From a checkpoint of a small mixture-of-experts model trained on Wikipedia.
Training: 269M tokens, 11674 steps.
Below are experts of layer 5 (counted from 0) of a mixture-of-experts language model. Rows are named router (the router's row for the expert), up (a neuron's input weights, with its number), down (a neuron's output weights, with its number) and show model dimensions 0-63. Each number is 200 + 30 x the weight over its row's rms, rounded and kept within 0 to 999.
After each expert's rows: "mostly gets" lists some tokens that are sent to it at least half of the time; "comes before" lists some tokens at least twice as common just after its tokens as in all text. This comes from a sample of Wikipedia text that the model never trained on. Tokens count by the router's weight.

# expert 12
router,240,172,206,190,210,215,164,190,189,173,252,221,206,156,205,199,224,192,185,173,200,199,183,238,142,188,206,229,187,164,194,161,220,225,225,199,148,197,233,234,206,185,230,173,232,221,221,238,157,245,193,216,209,229,192,237,238,136,230,198,250,218,194,221
up1,144,193,195,185,247,219,226,166,202,181,186,175,193,221,234,217,246,199,198,166,183,191,231,270,178,186,217,231,202,230,239,208,222,215,203,200,193,233,199,197,177,218,221,181,191,231,164,176,232,193,164,160,254,194,265,183,219,173,190,192,153,224,190,203
down1,154,202,169,192,193,241,204,210,220,176,177,234,233,175,174,261,193,182,180,193,183,131,219,165,203,152,215,166,182,196,164,219,214,206,190,222,236,230,243,205,224,211,224,182,173,208,196,226,219,205,189,222,225,218,207,165,231,248,188,177,211,215,204,221
up2,215,168,207,189,243,245,257,242,188,192,201,249,221,214,165,198,237,207,220,224,198,215,190,188,214,173,247,156,182,224,217,236,191,202,147,177,204,223,214,191,160,180,132,191,168,213,195,199,207,219,181,153,146,220,170,157,227,204,167,205,240,196,148,194
down2,198,201,233,164,181,225,196,162,223,168,139,205,214,129,172,203,223,147,192,176,217,169,226,252,182,244,240,217,194,188,200,149,198,193,232,195,155,241,211,199,171,264,171,135,172,200,201,157,178,236,158,192,191,197,174,179,193,186,212,204,224,191,218,214
mostly gets: " coach", " education", " business", " guitar", " contract", " President"
comes before: " of", "ed", " in", ".", "s", ","

# expert 44
router,229,182,211,198,177,142,207,218,210,169,203,228,221,172,180,194,199,184,191,250,203,177,203,223,240,159,160,209,219,246,235,247,188,222,141,143,217,139,254,174,234,164,184,208,167,260,171,164,213,219,191,157,169,161,190,245,222,239,214,210,230,164,214,191
up0,209,188,163,160,197,194,194,220,214,302,226,206,213,183,195,209,162,203,175,174,212,201,201,181,229,188,190,119,171,199,118,187,157,183,275,150,213,198,213,230,250,222,216,147,233,188,135,216,204,219,253,199,196,178,250,180,211,221,238,230,233,235,206,210
down0,202,200,233,201,164,175,193,235,195,175,263,224,155,228,206,171,198,211,198,166,161,192,192,167,214,241,200,206,199,150,233,215,174,215,226,195,197,134,222,174,221,218,245,222,265,237,244,168,233,186,171,184,195,209,198,184,228,212,188,205,179,137,208,213
up1,206,213,169,224,186,231,208,236,197,192,220,189,282,166,273,184,182,235,192,162,184,162,224,222,209,195,245,166,193,255,169,159,192,232,227,202,151,263,191,197,187,235,198,201,181,225,208,149,187,226,232,175,142,200,183,183,224,194,205,227,187,174,217,207
down1,221,167,265,225,164,115,244,155,201,190,169,222,164,173,167,236,203,189,231,200,169,129,193,197,209,164,227,215,225,165,255,154,200,215,161,120,196,155,284,166,202,179,219,216,220,215,186,174,172,195,206,183,220,198,220,243,205,179,195,171,208,265,205,198
mostly gets: ").", "\".", ".\"", "\";", "!", " 2010."
comes before: "\n", " ", " The", " He", " In", " A"

# expert 18
router,216,193,185,177,177,167,191,185,247,147,219,173,187,189,281,196,206,183,201,171,226,204,233,176,150,218,217,204,173,211,243,240,198,231,168,220,231,207,232,186,157,178,231,213,210,176,180,224,218,254,204,187,190,245,204,199,219,196,235,274,229,215,209,259
up0,223,237,214,199,179,209,183,150,220,183,217,210,212,201,194,222,187,122,220,245,234,176,212,168,226,176,207,240,184,193,223,194,173,167,229,152,240,210,204,243,208,134,226,152,201,164,188,215,216,207,180,201,239,194,250,251,223,183,209,182,188,201,165,202
down0,171,205,176,228,230,263,205,195,212,265,206,277,190,110,221,175,198,210,199,195,202,146,225,204,229,225,169,179,248,250,155,220,191,217,264,193,204,228,193,212,209,219,173,188,176,191,261,194,193,193,222,204,230,199,157,198,181,137,245,143,188,214,210,243
up1,198,231,179,189,192,203,166,237,193,175,161,161,221,169,159,197,191,176,182,243,192,244,199,144,203,210,265,274,176,178,194,227,193,179,202,193,207,211,212,261,180,245,199,186,202,193,211,213,222,211,168,226,288,246,219,261,205,200,201,196,210,186,171,233
down1,223,192,169,200,209,199,187,209,223,216,259,210,133,224,246,206,200,205,247,206,203,201,243,247,177,209,225,172,213,229,173,178,224,236,183,170,214,217,260,264,176,185,202,209,201,177,251,133,210,203,139,166,191,243,207,167,198,226,203,266,202,222,196,170
mostly gets: " player", " daughter", " JPL", " Coordinates", " wife", " known"
comes before: ":", " |", " by", ",", ")", ";"

# expert 49
router,170,248,143,175,197,155,220,170,183,203,235,169,148,237,215,197,188,186,225,216,209,230,215,235,216,257,227,135,178,222,255,256,182,257,184,137,226,216,215,162,196,232,223,228,178,171,214,199,214,158,207,170,251,195,223,212,211,222,199,201,216,154,226,188
up7,222,233,143,182,215,177,196,174,198,250,227,107,154,205,204,145,200,222,214,221,183,202,211,173,225,202,161,165,173,223,192,175,234,161,235,193,191,231,182,163,130,194,233,213,209,174,159,194,188,164,196,177,227,216,249,219,219,188,254,223,245,213,228,175
down7,171,230,168,183,234,192,196,195,206,214,264,225,198,172,196,195,218,162,192,185,208,231,200,137,182,189,130,185,205,196,217,216,212,169,219,232,190,230,236,198,189,190,173,212,235,209,177,196,240,209,196,207,171,183,189,195,212,166,167,204,245,205,151,219
up8,200,199,182,201,204,165,166,207,234,216,185,190,184,148,178,196,223,222,238,201,228,238,221,171,216,214,162,186,276,182,260,233,197,215,191,224,200,190,156,169,193,223,258,213,182,182,213,217,212,172,167,179,210,188,224,173,207,166,185,186,170,213,157,177
down8,195,251,204,215,203,224,163,188,225,206,221,213,218,180,246,163,229,237,237,169,206,143,233,196,172,219,202,235,170,243,180,182,144,201,163,174,208,194,176,154,150,169,204,218,206,190,173,159,239,217,164,227,215,240,206,235,203,191,189,200,206,226,157,212
mostly gets: " became", "featuring", " ARG", " appointed", "born", " announced"
comes before: " a", " the", " an", " —", " born", "born"

# expert 10
router,245,193,209,128,170,222,227,161,132,167,191,173,182,197,210,170,179,130,197,218,205,190,194,163,216,217,233,211,243,234,193,157,199,257,238,170,153,177,167,204,241,156,162,149,234,167,232,195,189,148,172,164,214,172,208,206,166,202,219,220,226,206,225,183
up0,174,173,199,173,185,222,218,182,205,197,204,227,205,209,164,239,197,207,252,167,196,243,211,291,124,166,161,176,262,227,211,178,156,151,199,185,211,264,182,169,198,212,226,224,180,188,191,204,184,186,242,178,155,96,211,244,203,242,179,220,158,147,192,191
down0,218,186,212,193,141,228,236,189,262,130,138,198,250,167,222,223,209,200,185,251,160,188,201,230,153,193,164,257,171,175,244,141,220,211,218,258,195,237,230,253,223,209,213,199,183,190,222,214,250,223,164,201,197,204,198,217,197,191,206,187,180,223,179,240
up1,199,203,191,174,222,188,194,216,246,203,265,214,205,194,235,214,205,242,237,191,178,204,233,219,188,232,124,288,156,210,206,179,189,222,208,176,173,200,133,220,191,173,228,226,158,172,233,179,193,194,161,222,166,161,183,218,179,210,199,221,229,227,187,206
down1,174,209,241,204,238,236,170,165,184,212,177,209,217,192,212,240,220,230,207,213,185,193,173,202,162,146,194,189,206,190,197,179,262,161,237,220,235,199,209,188,150,223,239,156,211,174,226,167,202,252,197,260,248,148,211,220,195,137,186,217,159,174,213,179
mostly gets: " have", " has", " had", " would", " are", " will"
comes before: " be", " a", " the", " been", " not", " have"

# expert 28
router,243,146,159,203,196,154,202,250,184,185,200,234,187,225,210,204,238,169,232,216,165,175,223,224,223,211,234,219,217,243,213,140,194,185,160,157,211,201,220,173,216,203,167,174,192,217,194,186,181,193,248,235,189,172,174,217,176,233,178,151,246,193,241,163
up0,185,204,234,235,163,242,216,187,166,178,153,187,218,142,215,198,242,203,251,154,166,199,232,227,242,178,242,204,151,228,215,178,213,184,213,228,190,239,177,155,204,187,198,235,200,209,228,137,131,183,208,187,203,161,157,221,200,168,194,204,248,186,174,146
down0,208,213,173,227,157,207,237,182,172,176,250,174,259,245,230,214,201,197,198,270,207,149,217,192,257,144,213,218,183,183,203,205,222,254,214,144,188,196,322,211,145,130,217,223,186,152,202,187,259,250,177,238,218,171,223,209,221,212,245,248,193,243,221,217
up1,150,195,194,269,225,227,243,193,181,210,176,211,182,236,195,239,258,201,193,167,145,185,190,198,205,210,216,244,212,212,198,178,192,204,177,201,219,224,201,165,195,208,186,207,174,210,229,150,191,182,179,219,204,186,209,176,219,179,175,243,229,165,222,197
down1,236,222,211,162,181,184,204,245,222,201,216,204,229,194,153,164,235,183,268,263,169,121,208,155,264,193,210,224,185,191,171,247,184,200,196,144,176,173,326,212,236,146,183,222,167,245,261,177,165,174,204,184,246,204,235,251,191,219,232,201,222,210,156,175
mostly gets: ").", "\".", ".\"", " but", " and", " 2017."
comes before: "\n", " The", " He", " In", " It", " This"

# expert 26
router,216,222,129,236,182,209,179,223,205,163,242,230,222,219,198,175,241,214,218,217,213,169,191,201,215,234,174,231,229,150,223,253,230,233,162,150,206,163,232,180,217,167,193,251,166,203,211,162,249,176,184,225,249,156,234,195,180,129,183,144,227,226,207,209
up0,217,160,163,200,243,206,220,218,239,205,228,184,193,239,209,191,219,225,229,183,180,204,229,223,221,189,203,189,233,214,174,183,221,158,196,170,219,196,148,179,174,214,142,223,189,211,186,213,168,156,205,220,209,204,201,214,203,222,208,196,228,224,170,152
down0,191,219,203,187,117,208,202,230,153,189,197,245,184,155,192,244,178,199,174,161,180,225,228,181,197,172,221,185,224,191,243,172,145,229,198,168,207,211,200,225,208,229,208,214,204,204,177,183,141,223,176,216,184,216,167,253,219,204,166,199,220,185,173,209
up1,217,154,177,229,192,266,156,160,199,235,152,210,262,215,212,239,220,238,205,177,246,181,239,197,186,190,143,245,160,217,217,228,175,205,178,222,252,199,185,178,125,202,226,188,182,191,162,202,177,206,226,153,215,213,211,225,194,202,218,217,200,161,188,188
down1,223,208,214,240,212,241,190,220,166,225,136,194,218,229,210,204,157,189,174,185,173,230,191,228,194,173,166,208,200,186,219,196,162,221,220,200,174,173,244,148,177,222,275,142,198,183,185,217,150,137,183,204,211,206,189,216,194,214,221,172,239,172,215,210
mostly gets: " ft", " km", "\".", ".\"", " minutes", "1."
comes before: "\n", " 0", " 6", " 7", " 9", " 1"

# expert 54
router,184,229,202,183,151,154,225,194,200,216,124,153,189,208,255,202,217,201,208,135,217,215,207,219,191,263,246,274,196,206,204,170,170,231,228,170,201,216,242,203,194,172,129,181,212,152,135,173,215,226,219,200,210,193,173,244,193,178,213,207,211,191,205,182
up0,240,187,186,211,182,221,257,203,197,132,206,194,190,159,158,181,168,201,176,239,214,178,261,202,199,189,226,172,198,232,168,198,176,239,219,179,162,264,222,211,226,244,226,222,141,198,217,170,181,230,172,213,193,178,191,179,198,189,183,246,214,148,181,206
down0,153,179,193,231,214,213,248,165,194,179,145,190,201,193,156,258,204,150,215,194,175,233,223,131,203,139,216,146,187,199,208,195,193,192,153,140,194,166,239,195,206,182,166,212,199,256,247,214,160,165,162,247,200,168,215,207,224,183,155,203,188,197,159,144
up1,185,185,209,183,232,194,174,187,187,213,184,182,183,192,232,199,213,228,190,180,175,176,207,236,209,240,205,170,265,169,179,200,195,191,200,147,188,202,163,214,261,171,177,181,205,189,184,222,128,191,204,197,214,201,192,221,260,146,239,214,206,230,226,168
down1,232,195,185,216,194,216,213,176,184,208,175,145,229,194,149,228,196,218,200,248,248,206,163,247,224,289,243,213,205,196,266,174,196,165,214,240,171,193,246,248,207,214,168,198,260,185,158,183,189,249,194,136,166,240,200,195,182,214,214,204,180,174,215,220
mostly gets: " released", " based", " moved", " called", " died", " built"
comes before: " by", " to", " in", " on", ".", ","

# expert 68
router,168,179,212,183,180,164,215,243,177,241,182,143,159,247,169,229,171,164,208,182,259,210,173,212,205,193,190,197,246,222,231,146,164,219,224,161,188,157,233,207,151,161,169,166,192,200,168,197,163,124,215,199,241,183,169,155,185,192,203,225,212,209,190,142
up0,171,168,193,166,283,195,173,193,199,208,215,234,196,190,244,252,194,218,209,179,218,258,191,182,203,173,162,198,160,209,211,152,174,179,211,204,177,188,185,231,150,177,171,202,186,177,213,205,169,214,189,221,212,187,217,240,243,245,184,157,235,184,166,197
down0,230,166,182,170,199,208,224,227,227,230,221,201,198,219,235,166,206,210,236,141,188,126,232,251,197,209,232,221,135,205,177,155,180,185,188,155,202,211,160,201,221,177,214,170,153,199,234,204,212,185,224,212,195,187,208,206,250,168,201,192,202,211,182,213
up1,205,183,166,230,167,207,195,240,212,217,172,213,224,220,211,198,188,214,245,200,214,186,192,198,188,195,207,200,164,207,188,183,255,185,233,227,211,238,126,229,173,196,202,245,183,243,232,240,257,216,247,173,158,202,190,145,196,123,202,176,249,203,155,201
down1,236,229,166,199,171,177,211,223,239,212,206,184,199,176,219,183,186,266,215,264,178,251,228,254,216,190,214,159,194,153,170,179,165,202,197,186,208,199,211,254,202,216,254,258,187,155,239,220,196,196,197,162,232,174,192,178,189,194,237,183,221,216,161,216
mostly gets: " into", " during", " including", " with", " along", " through"
comes before: " the", " a", " his", " her", " their", " its"

# expert 11
router,193,244,205,220,162,177,207,282,229,233,227,197,178,153,194,219,235,201,174,187,204,208,203,175,260,216,194,192,177,196,175,227,197,245,237,185,150,215,199,210,131,186,200,256,185,147,213,153,251,208,133,178,191,222,222,158,213,229,223,199,181,205,223,217
up0,230,215,195,201,247,223,246,238,252,209,201,132,226,176,176,205,219,188,190,261,158,208,202,215,185,261,168,202,243,213,216,206,209,216,182,157,226,144,195,192,214,195,186,197,153,154,166,239,187,194,240,207,179,148,193,215,191,215,194,208,155,215,188,171
down0,217,198,239,188,119,202,140,240,246,167,202,198,198,205,184,136,223,239,188,146,220,179,170,196,154,216,203,278,135,228,202,181,295,202,203,219,200,201,205,218,191,144,196,204,231,148,222,208,190,181,213,164,163,188,150,222,212,191,229,261,257,184,198,185
up1,199,212,157,200,207,170,235,199,228,235,177,215,275,181,195,225,209,233,200,234,208,211,219,258,198,201,164,209,173,204,212,226,180,136,247,158,208,236,202,249,228,197,180,173,157,259,231,234,155,181,208,181,196,199,224,214,196,253,207,226,201,230,225,211
down1,221,151,198,176,235,254,255,210,204,153,203,208,200,204,192,191,190,227,159,180,210,238,170,207,205,159,236,190,189,175,175,247,240,203,191,178,170,188,196,194,211,150,234,207,200,169,191,175,277,241,160,158,209,198,204,215,195,198,208,182,180,220,185,206
mostly gets: " MPC", " University", " Texas", " USA", " Florida", " MF"
comes before: " |", ";", ")", " City", " (7", " W"

# expert 58
router,214,221,225,208,159,185,191,222,211,219,215,168,192,166,180,161,227,216,175,214,215,172,184,204,219,201,239,216,183,159,162,239,196,222,262,215,196,218,227,212,174,176,165,237,184,154,205,177,257,205,231,234,225,226,213,175,170,225,227,206,168,243,231,216
up0,204,212,157,197,266,188,160,168,214,191,246,235,198,183,217,213,117,217,190,175,181,201,148,201,161,173,177,219,208,201,192,221,193,200,178,223,121,193,176,205,177,173,183,225,260,218,206,189,263,199,199,169,206,174,214,189,270,184,188,257,221,209,184,200
down0,187,222,187,225,257,207,237,162,215,168,249,252,198,218,163,211,168,249,197,204,166,175,167,196,197,211,220,192,210,188,192,191,208,216,240,207,257,186,198,172,253,172,223,195,189,213,218,274,189,174,230,215,257,214,269,146,237,224,200,196,177,167,147,226
up1,265,208,198,182,190,234,183,205,209,210,170,165,181,205,200,185,178,173,215,236,187,206,231,231,197,185,232,187,210,264,171,194,215,203,148,188,193,217,227,155,202,182,211,250,214,206,195,223,194,224,232,219,185,254,208,180,205,188,221,174,243,161,162,167
down1,144,224,199,235,211,242,160,208,213,217,170,235,201,224,191,211,164,234,194,180,158,207,183,165,230,228,201,233,214,211,216,265,132,177,220,225,191,254,165,154,162,176,193,191,161,239,175,261,180,166,228,233,132,220,201,198,192,187,170,210,222,251,213,261
mostly gets: " Votes", " %", " JPL", " MF", " +", " win"
comes before: " |", ";", "|", " (5", "–25", "/"

# expert 74
router,215,196,210,200,184,228,134,214,270,228,215,196,249,177,158,191,259,219,174,218,233,166,223,220,139,196,233,210,188,197,223,150,265,210,241,169,208,168,220,206,221,142,190,196,214,224,124,221,240,240,217,225,192,169,202,185,218,215,176,189,240,189,232,204
up0,224,200,166,155,164,242,200,232,194,164,213,176,233,261,226,204,203,223,201,182,202,211,121,154,167,211,245,172,181,154,162,214,195,143,213,206,299,213,172,108,245,210,159,247,177,166,223,194,179,214,187,254,217,189,186,168,253,202,265,162,164,228,171,209
down0,178,220,201,176,216,219,182,210,253,217,227,222,186,166,206,221,230,259,212,166,215,187,206,158,204,213,213,152,236,163,166,238,178,139,233,186,191,224,189,194,221,219,220,208,194,172,237,176,205,211,187,244,193,192,222,145,193,217,204,121,195,206,170,211
up1,161,228,173,192,237,166,180,163,158,198,211,156,209,207,132,248,218,202,227,211,189,180,199,226,201,153,192,224,211,260,189,178,202,180,199,197,209,244,217,212,198,209,192,193,215,210,197,161,180,197,238,240,210,232,184,147,145,195,248,174,134,200,160,224
down1,177,260,181,260,239,249,217,231,199,204,236,187,231,202,265,218,163,246,214,170,190,229,164,184,234,204,174,166,183,185,182,208,189,157,255,197,258,240,154,191,221,244,221,187,171,151,220,234,160,200,169,201,176,206,243,164,249,206,197,226,141,212,198,219
mostly gets: " line", " wife", " area", " members", " Museum", " language"
comes before: " of", ".", ",", " in", " and", " was"

# expert 50
router,186,162,181,150,174,221,218,207,304,206,185,136,257,160,182,232,246,177,163,155,187,164,138,241,175,248,187,205,151,272,207,185,223,230,243,224,185,222,212,196,185,227,174,200,129,192,182,173,244,217,186,180,174,181,206,214,217,172,212,155,220,183,190,210
up0,221,261,238,221,154,234,197,161,177,229,185,197,211,257,211,192,192,194,226,170,209,188,195,161,196,171,182,211,206,190,189,226,216,203,260,228,187,155,181,151,177,208,178,255,140,255,175,223,169,198,200,199,172,155,205,235,170,212,192,183,171,217,205,221
down0,213,189,177,208,222,200,212,200,185,171,199,253,176,181,186,268,139,196,208,211,227,184,201,196,206,170,188,189,200,211,162,178,206,205,195,190,222,203,197,199,172,205,264,156,203,177,186,227,166,192,200,186,256,147,218,227,221,230,198,187,190,188,214,181
up1,176,195,182,227,209,219,194,236,217,166,209,236,200,192,192,281,215,256,207,206,235,247,211,259,212,179,215,232,234,182,192,205,190,162,209,157,163,179,211,234,195,225,196,206,203,157,181,164,216,176,209,271,201,210,193,199,209,164,183,228,186,199,194,164
down1,208,160,139,219,197,191,168,161,237,178,203,207,142,148,212,236,232,235,182,194,236,180,213,231,202,225,171,216,229,210,216,178,212,180,181,193,182,181,189,232,234,220,195,195,192,196,204,251,180,157,184,190,223,197,170,185,225,219,215,207,201,181,190,183
mostly gets: " London", " York", " California", " Angeles", " Ohio", " Florida"
comes before: ",", " |", " (", ".", "'", " and"

# expert 31
router,198,237,179,178,176,149,185,215,145,239,192,139,216,239,198,205,180,158,230,202,254,206,167,234,193,181,230,226,240,189,210,164,129,205,239,139,198,133,240,200,174,175,158,173,189,212,202,200,171,145,179,175,173,208,170,152,221,246,180,193,235,233,233,114
up0,172,199,189,194,199,225,223,200,214,206,221,193,209,200,236,216,162,188,230,178,144,161,165,227,161,218,209,213,190,173,133,207,178,175,194,202,212,201,178,188,206,217,193,203,212,228,171,213,151,225,203,222,190,169,234,195,225,198,239,144,185,227,192,177
down0,213,164,204,218,191,200,199,253,215,184,190,228,203,162,204,149,213,186,204,179,168,135,180,179,214,213,173,233,244,212,240,196,201,235,196,171,227,208,220,196,178,205,178,194,185,229,206,179,261,185,154,178,253,188,175,232,223,213,272,238,204,199,169,184
up1,216,196,191,200,213,212,216,192,224,155,133,193,269,195,274,186,123,209,184,211,180,163,148,205,110,213,198,215,140,201,173,217,207,194,226,183,128,185,201,195,177,246,213,179,162,239,217,188,148,251,207,162,286,166,147,197,216,208,205,236,215,210,261,153
down1,171,176,143,222,155,178,218,178,196,188,221,185,188,197,213,205,176,246,243,201,204,184,169,242,224,243,190,170,205,155,263,213,143,173,128,124,166,208,207,212,202,181,204,225,196,203,185,252,203,153,196,167,199,187,213,165,223,199,239,203,197,181,227,212
mostly gets: " won", " took", " worked", " have", " because", " wrote"
comes before: " the", " a", " that", " to", " his", " it"

# expert 72
router,242,215,157,201,174,244,156,233,180,174,230,200,206,180,249,167,233,229,207,208,192,197,218,177,189,235,186,204,215,182,182,200,235,188,154,166,210,202,139,224,198,217,136,247,214,132,246,203,226,192,177,244,190,217,216,165,208,197,229,232,210,175,193,194
up0,211,198,226,198,222,202,162,199,196,179,193,241,202,228,196,220,175,185,175,205,177,159,224,202,251,194,249,241,192,215,207,215,211,173,187,240,201,181,186,192,228,227,214,229,229,197,236,184,197,176,152,190,177,234,203,178,203,174,205,230,174,198,168,195
down0,167,191,240,179,282,170,189,251,209,191,210,213,150,207,158,170,175,159,217,173,174,220,231,208,221,203,219,199,139,236,222,184,195,168,267,183,183,232,188,208,195,159,218,212,239,226,190,250,194,244,187,200,220,207,210,235,225,167,229,178,143,236,227,235
up1,209,203,191,186,186,179,223,164,180,240,195,207,208,230,242,298,233,207,248,253,204,215,179,231,233,188,198,233,229,158,229,194,177,200,196,225,125,178,187,132,207,213,160,227,207,188,173,172,217,195,156,238,198,208,233,204,229,185,207,168,184,144,220,137
down1,175,198,201,126,262,234,197,262,187,233,214,195,202,187,207,208,182,191,210,210,202,183,130,192,169,225,213,170,221,233,162,204,187,227,209,236,241,200,208,157,202,154,181,181,186,173,193,255,228,249,149,227,203,164,203,176,228,192,258,208,181,211,230,213
mostly gets: "==", " =", " ===", " 0", " ==", "|---|---|---|"
comes before: "\n", " |", ":", " /", "==", "·"

# expert 78
router,195,162,210,149,235,195,211,216,326,202,201,166,240,219,190,221,231,176,175,142,228,173,178,258,112,231,227,228,126,228,244,189,216,202,156,193,240,204,202,213,212,201,203,171,178,151,184,163,279,219,219,186,234,168,186,226,241,174,202,186,172,203,187,270
up0,147,214,189,221,234,202,186,249,197,237,171,220,240,206,131,177,187,249,188,187,160,180,230,157,195,252,176,228,223,234,185,248,190,178,213,166,202,188,171,195,203,200,217,211,244,197,179,157,204,168,153,191,219,226,138,186,194,262,161,198,196,227,155,212
down0,231,197,172,231,159,233,229,236,181,202,196,257,241,223,170,190,210,223,234,193,195,234,190,228,195,263,221,216,178,209,250,152,180,189,143,166,184,207,249,189,194,190,172,214,167,195,217,181,228,194,225,195,145,188,218,203,185,128,187,231,215,214,210,227
up1,214,244,163,166,160,285,163,215,186,191,200,235,207,250,227,197,184,184,179,230,235,177,226,201,202,225,240,172,192,165,193,213,239,219,218,167,161,193,201,239,206,233,221,253,206,252,205,221,173,170,176,216,216,191,214,178,206,183,197,226,209,159,203,169
down1,201,204,189,221,224,161,229,214,182,221,199,183,198,234,157,227,178,193,245,189,252,253,178,195,171,152,214,248,259,217,197,230,167,162,237,271,202,221,274,199,239,152,195,208,205,226,203,208,189,210,208,172,197,229,147,191,207,187,139,214,193,224,182,157
mostly gets: " Australia", " England", " Japan", " Germany", " China", " India"
comes before: ",", ")", ".", " (", ";", "),"

# expert 38
router,154,209,207,181,165,183,259,237,169,207,226,195,158,250,169,193,204,173,182,227,227,235,262,185,273,225,157,196,237,193,249,194,166,152,248,150,210,178,202,175,220,220,214,211,226,152,218,188,158,158,215,233,205,183,231,209,206,203,186,204,187,178,225,173
up0,208,210,175,178,249,214,186,210,219,183,173,188,238,212,149,196,217,198,231,203,228,253,188,218,161,217,153,180,226,222,241,207,245,179,212,222,198,220,221,170,201,167,222,219,245,173,241,239,177,203,200,182,184,212,171,174,168,208,242,177,249,184,187,218
down0,178,220,163,197,179,182,164,204,223,246,250,196,222,192,171,220,201,234,225,187,174,183,260,254,207,158,219,216,179,209,223,202,229,190,179,174,186,213,183,180,191,235,192,151,184,174,236,214,159,158,209,206,214,174,256,210,144,160,200,184,204,165,167,220
up1,169,236,184,186,204,207,157,192,244,245,280,231,236,204,187,227,278,172,182,256,218,219,223,223,223,202,138,195,177,213,197,193,234,176,203,217,146,201,192,174,221,191,230,213,207,184,206,194,228,265,231,207,171,161,174,228,236,202,182,185,176,251,172,255
down1,208,177,167,131,186,185,151,186,208,154,163,185,200,168,197,222,162,131,219,243,200,142,215,214,209,214,217,199,235,229,212,179,240,210,197,217,155,156,256,196,188,153,260,228,234,185,194,205,169,191,205,207,159,192,214,161,149,210,187,154,174,222,208,237
mostly gets: " with", " from", " after", " during", " including", " against"
comes before: " the", " a", " his", " their", " its", " an"

# expert 66
router,241,161,181,242,151,195,155,216,128,219,188,202,170,197,154,173,129,144,161,214,157,161,228,253,181,183,222,211,206,225,180,165,193,210,202,135,203,208,186,192,255,166,157,188,194,171,188,233,132,158,218,217,193,206,194,187,194,224,186,216,198,173,168,186
up0,156,230,152,200,195,239,232,202,210,206,181,250,270,174,253,206,168,213,152,259,197,241,256,170,205,195,199,211,216,191,208,225,269,178,229,188,248,249,157,190,226,213,180,190,228,210,174,216,235,204,217,251,186,170,182,200,209,207,187,225,193,241,165,201
down0,263,196,207,190,196,230,220,204,209,205,249,240,133,204,142,174,205,122,234,175,168,158,187,177,182,186,153,181,163,206,225,157,221,213,172,183,224,149,220,225,219,231,258,181,164,273,178,216,201,158,237,215,212,161,149,222,198,229,215,241,209,209,157,177
up1,210,141,189,178,219,228,192,171,198,182,230,153,172,196,199,167,218,206,196,203,243,193,153,200,233,234,216,225,148,204,213,208,182,171,207,173,174,187,169,261,186,169,202,198,128,232,222,172,196,258,192,172,238,206,278,207,267,208,166,187,215,201,236,172
down1,209,152,190,204,223,201,202,219,174,214,188,181,207,174,219,227,188,208,179,217,209,259,223,174,212,194,156,228,236,174,199,195,199,199,202,181,206,229,167,196,194,217,238,265,168,211,190,211,168,233,181,140,190,187,181,162,182,194,181,240,159,162,180,164
mostly gets: " been", " when", " became", " being", " both", " was"
comes before: " the", " a", " he", " to", " an", " but"

# expert 42
router,214,230,242,156,209,184,185,191,190,228,187,122,189,230,182,192,166,165,213,209,232,219,167,236,149,205,207,209,228,195,194,147,164,249,233,213,170,149,250,205,185,148,181,132,217,174,223,194,161,181,232,157,192,200,190,243,218,156,232,239,191,205,201,129
up0,201,162,159,163,190,179,156,224,229,202,202,212,162,204,263,220,180,170,173,170,178,161,166,182,199,190,244,198,190,147,191,147,209,238,213,187,172,203,193,205,252,210,221,199,211,174,225,190,146,226,155,190,201,196,278,162,228,228,213,212,170,212,198,190
down0,185,148,225,161,239,209,190,199,258,226,238,207,151,196,188,240,148,255,174,177,191,199,203,179,243,259,196,204,236,183,204,215,202,200,193,135,207,195,222,147,206,215,215,169,132,254,151,247,273,252,176,233,217,198,188,196,207,162,238,225,170,234,178,253
up1,211,153,202,186,186,219,150,181,172,182,209,193,210,172,201,204,240,213,168,188,184,208,144,170,199,199,186,240,233,249,193,144,254,244,204,163,193,234,174,220,194,204,188,209,193,175,204,214,192,177,184,179,154,189,201,171,212,134,223,177,150,229,136,161
down1,217,235,160,198,250,183,191,195,196,197,195,159,144,191,207,172,222,185,170,219,188,153,275,169,236,222,190,174,198,194,201,216,199,196,126,222,213,118,206,206,189,254,208,183,205,212,252,183,224,242,239,214,259,224,235,192,145,195,184,176,175,159,208,206
mostly gets: " worked", " able", " using", " get", " wrote", " gave"
comes before: "s", " to", " the", "ing", "ed", "ly"